config = dict(
    num_hidden_layers=9,
    hidden_act='swiglu',
    init_std_router=0.0071,
    vocab_size=15130,
)
Below are experts of layer 3 (counted from 0) of a mixture-of-experts language model. Rows are named router (the router's row for the expert), gate (a neuron's input weights, with its number), up (a neuron's input weights, with its number) and show model dimensions 0-127. Each number is 128 + 24 x the weight over its row's rms, rounded and kept within 0 to 255.
Before each expert's rows: "mostly gets" lists some tokens that are sent to it at least half of the time. This comes from a sample of Wikipedia text that the model never trained on.

# expert 31
mostly gets: "ai", "ang", "aj", "ah", "ov", "ou"
router [110 118 104 137 104 131 123 128 123 120 143 138 152 112 162 215 133 140 118 127 121 153 130 178 137 118 145 128 146  87  91 127 114 164 136 136 102 112 134 163 135 118 136 100 120 135 132 136 153 137 114 140 158 137 139  95 175 108 145 112 126  90 107 139 181 143 185 188 147  86 152 108 116 104 151 115 142 132 129 115 147 153 136 120  93 157 137 152 113 132 121 105 119 109 146 130 168 104 147  74 154 125 113  88 108 136 137 158 113  94  91 148 132 113  90  91 120 148 119 114 103 184 133 118 139 128 157 131]
gate2 [ 99 125 131 118 115 130 100 116 138  99 148 149 170 105 149 149 114 130 119  98 126 122 101 168 161 110 216 115 121 122 132 158 127 126 139 140 110 147 139 106 162 148 119 122 130 140 160 112 121 122 103 132 133 147 142 113 165 147 163 136  97 142 114 120 154 150 180 168 127 118 126 124 149 139 184 140 142  79  93 145 120 103 121 111 108 181 113 141 114 135 106 105 107 141  98 131 193  99 133  99 163 130 126 123 118 164 155 152  92 100 105 116 126 139 109  91 133 145 127 125 142 144  92 161 159 112 161  90]
up2 [112 119 144 137  99 102 150 107 148 110 117 139 131 115 108 188 141 100 133 132 157 126 110 147 151 109 122 117 125  78  50 129 157 169 139 155 128 140 134 133 153 126 133 120 105 115 159  98 133 125  87 134 132 125 122  98 186 147 147 128  69 120 114  99 143 147 135  76  85 152 146 126 138 153 129 116 166 107 137 142 164 120 115 141  98 144 159 153 133 138 107 128 106 138 145 140 134 144 140 103 132 128 100 131  94 162 135 170 124  93 127 109 154 128 126  91 156 160  77  89 111 187 130 133 119 110 123 114]

# expert 25
mostly gets: " ", " 4", " 8", " 10", " 5", " 9"
router [165 123  96 134 107 159 149  88  85 169 136 122 144  94 165 132 141 108 147 121 143 157 101 129 125 116 145 111 129 116 143 125 101 197 126 166 110 121 159 125 168 118  84 107 132 105 136 116 141 161 122 142 130 132 147  95 168  81 101 104  93 103 146 101 132 140 161 134 104  97 104  61 120 112 113 169 119 128 110 139 109 130 134 127 132 148 105 118 110 113 120 149 109 132 100 147 168 102 187 158 109 139 130  82 133 157 126 123 140 149 110 138 112 115 130 108 113 115 103 107 122 167  98 129  91 135 166 133]
gate10 [166 136 129 157  95 162 114 151 120 119 155 122 118  95 160 145 106 166 109 120 135 142 157 143 140 104 132 154 120  99 159 140 143 128 107 123 132 125 126 161 149 155 119 142 186  92 149 147 134 169 148 118 186 130 165 150 125 121 124 116  95  56 120 115 115 131 176 121 108  78 129 114 117  79 117 129 186 160 136 132 132 113 129 141  84 114 131 125 130 114 145 107 152 146 138 153 161 132 138 116 138 141 127 120  95 153 139 129 102 116 101 143 133  92 118  74 117 100 148 103 122 123  90  91 101 129 168 116]
up10 [143 103 137  65  98 123 127 118 134 156 109 139 131 140 112 138 142  90 125 151 139  88  83 101 143 171 111  98 127 137  89 107 132 158 127 161 186 119 132 101 119  69 145 117 131 138 137 113 106 132  89 107 114 146 130 106 143 120 156 154 159 147 127 127 143 112  94 119 158 154 133  75 157 174  99 140  91 105 137 115 139 144 163 165  98 121 134 128  96  92 134 137 117 130 143 132 145  98 127  98 106 140 143 155 148 135 171 153  95 146 112  99 147 114 122 115  82 162 105 166 136 159 114 104 108 119 103 119]

# expert 6
mostly gets: " Sch", "ug", " left", " city", " right", " post"
router [113 113 144 122 139 141 163  97 117 122 151 127 111  93  92 117 147 176 133 125 120 118 108 138 135 128 169 131 127 106 119  91 128 147  98 154 117 112 162 178 159 129 112 108 151  71 130 126 132 102 157 127 147 147 159 115 165  38 140 107 112 137 157 101 143 130 132 111 150  53 158 130 120 140 150 136 126 154 123 137 103 167 162 113 130 146 124 116  72  92  99 135 132 126 146 146 137 136 159 133 133 108 131 112 104 103 145 135 117 115  97 147 116 125 104 109 131 145 165 141  96 150 180 109 134 133 167 136]
gate12 [123 157 152 145 150 142 103 140 126 145 160 136 142 143 142 142 125 150 103 168 124 139  90 124 134 141 123 147 131 175  99 117 123 116 155 116  92 141 171 115 101  83 107 112 158 114 120 119 112 109 139 126 155 125 119  87 109 142 134  93 102  91 131 105 158 132 128 153 154 175 149 154 125 114 173 111 123 131 147  90 166 185 103 165 111  96 130  75  88 123 139 104 143 107  78 123 138  81 133  88 125 148 141 132 106 109 101 146 130 108 132 121 126 100  80 100 127 115 131 118 114 165 123 127  98 100  92  89]
up12 [125 125 157 127  89  91 116 182  86 152 136 153 133 118  93 139 146 164 138 171 115 119 154 112 137  77 155 153 128 109 128  92 140 113  99 125 104 119 161 129 168 116 156 138 128 119 101  98 126 173 133 107 122 101  88 124  54 127  95 115 128 140  99 153 139 132  97 112 167 127 160 118 145 143 142 152 113 166 144 124 116 135 109 122 159 112 103 126 146 112 152 108 115 106 119 161 154 125 131 148 144  92  99 116 113 125  90 116 105 118 120 145 110 121 144 123  82 124 113 131 166  85 123  79  91  88 128 112]

# expert 14
mostly gets: " Mal", "ul", " Kong", "ah", "č", "ari"
router [120 100 170 137 109 124 152  83 118 104 145 123 132 128 136 206 107 105 132 105 167 158 142 140 113 142  96 137 154 126  85 123 137 157  99 151 111 125 148 162 153 148 120 116 135 144 137 157 146 133 101 126 110 136 140 118 158 109 125 135 134  92 107 120 157 135 147 160 114 114 115 146 152 140 162  78 142 106 120 119 196 130 123 136 123 119 166 129  96 141 128  88  98 111 111 134 121 115 175 100 113 118 122  90  90 130 130 187 116  90 121 123 116 113 120 101 131 160 105  73  63 146 138 128 133 125 129 120]
gate19 [ 84 135 132 121 127 148 181 145 121 135 175 115 138  94 166 130 116 162 127 138 137 185 120 167 113  72 135 173 106 130 102 148  95 133 119 140  77 141 132 115 168 130 136 126 133 168 164 124 110 142 128 100 168 127 117 127 145 137 130 141  77 148 114 112 123 149 150 113 170 110 128 131 121 110 139 154 128 106 191 139 119 150 136 113  74 180 134 121 138 107 102  86 140  90 113 146 125 152 128 101 111 127 136 103 120 121 115 147 125 129 109 108  94 124 110  83  82  93 145 113  97 144 149 119 138 123 137 123]
up19 [119 115 140 126 120 165  97 107 100 181 174 128 156 148 129 169 133 134 131 142 132 133 105 108 131  88 136 128 110 107 111 110 146 141 140 153 156 127 129 116 162 137 164  96 101 151  92 110 110 139 138 170 142 184 153  96 110 126 122 129 137 144 100 123 144 160 117 170 144 124 125 150 120 142 177 127 112 113 116  77 162 128 150 161 111 106 146 140 117 169 126 104 139 174 117 191 104 135 115 154 110 160 152 137 162 123 193 118 101 124 160 156 131 141 116 130 104 120 133 126 162 129 108 122  76 114 159 122]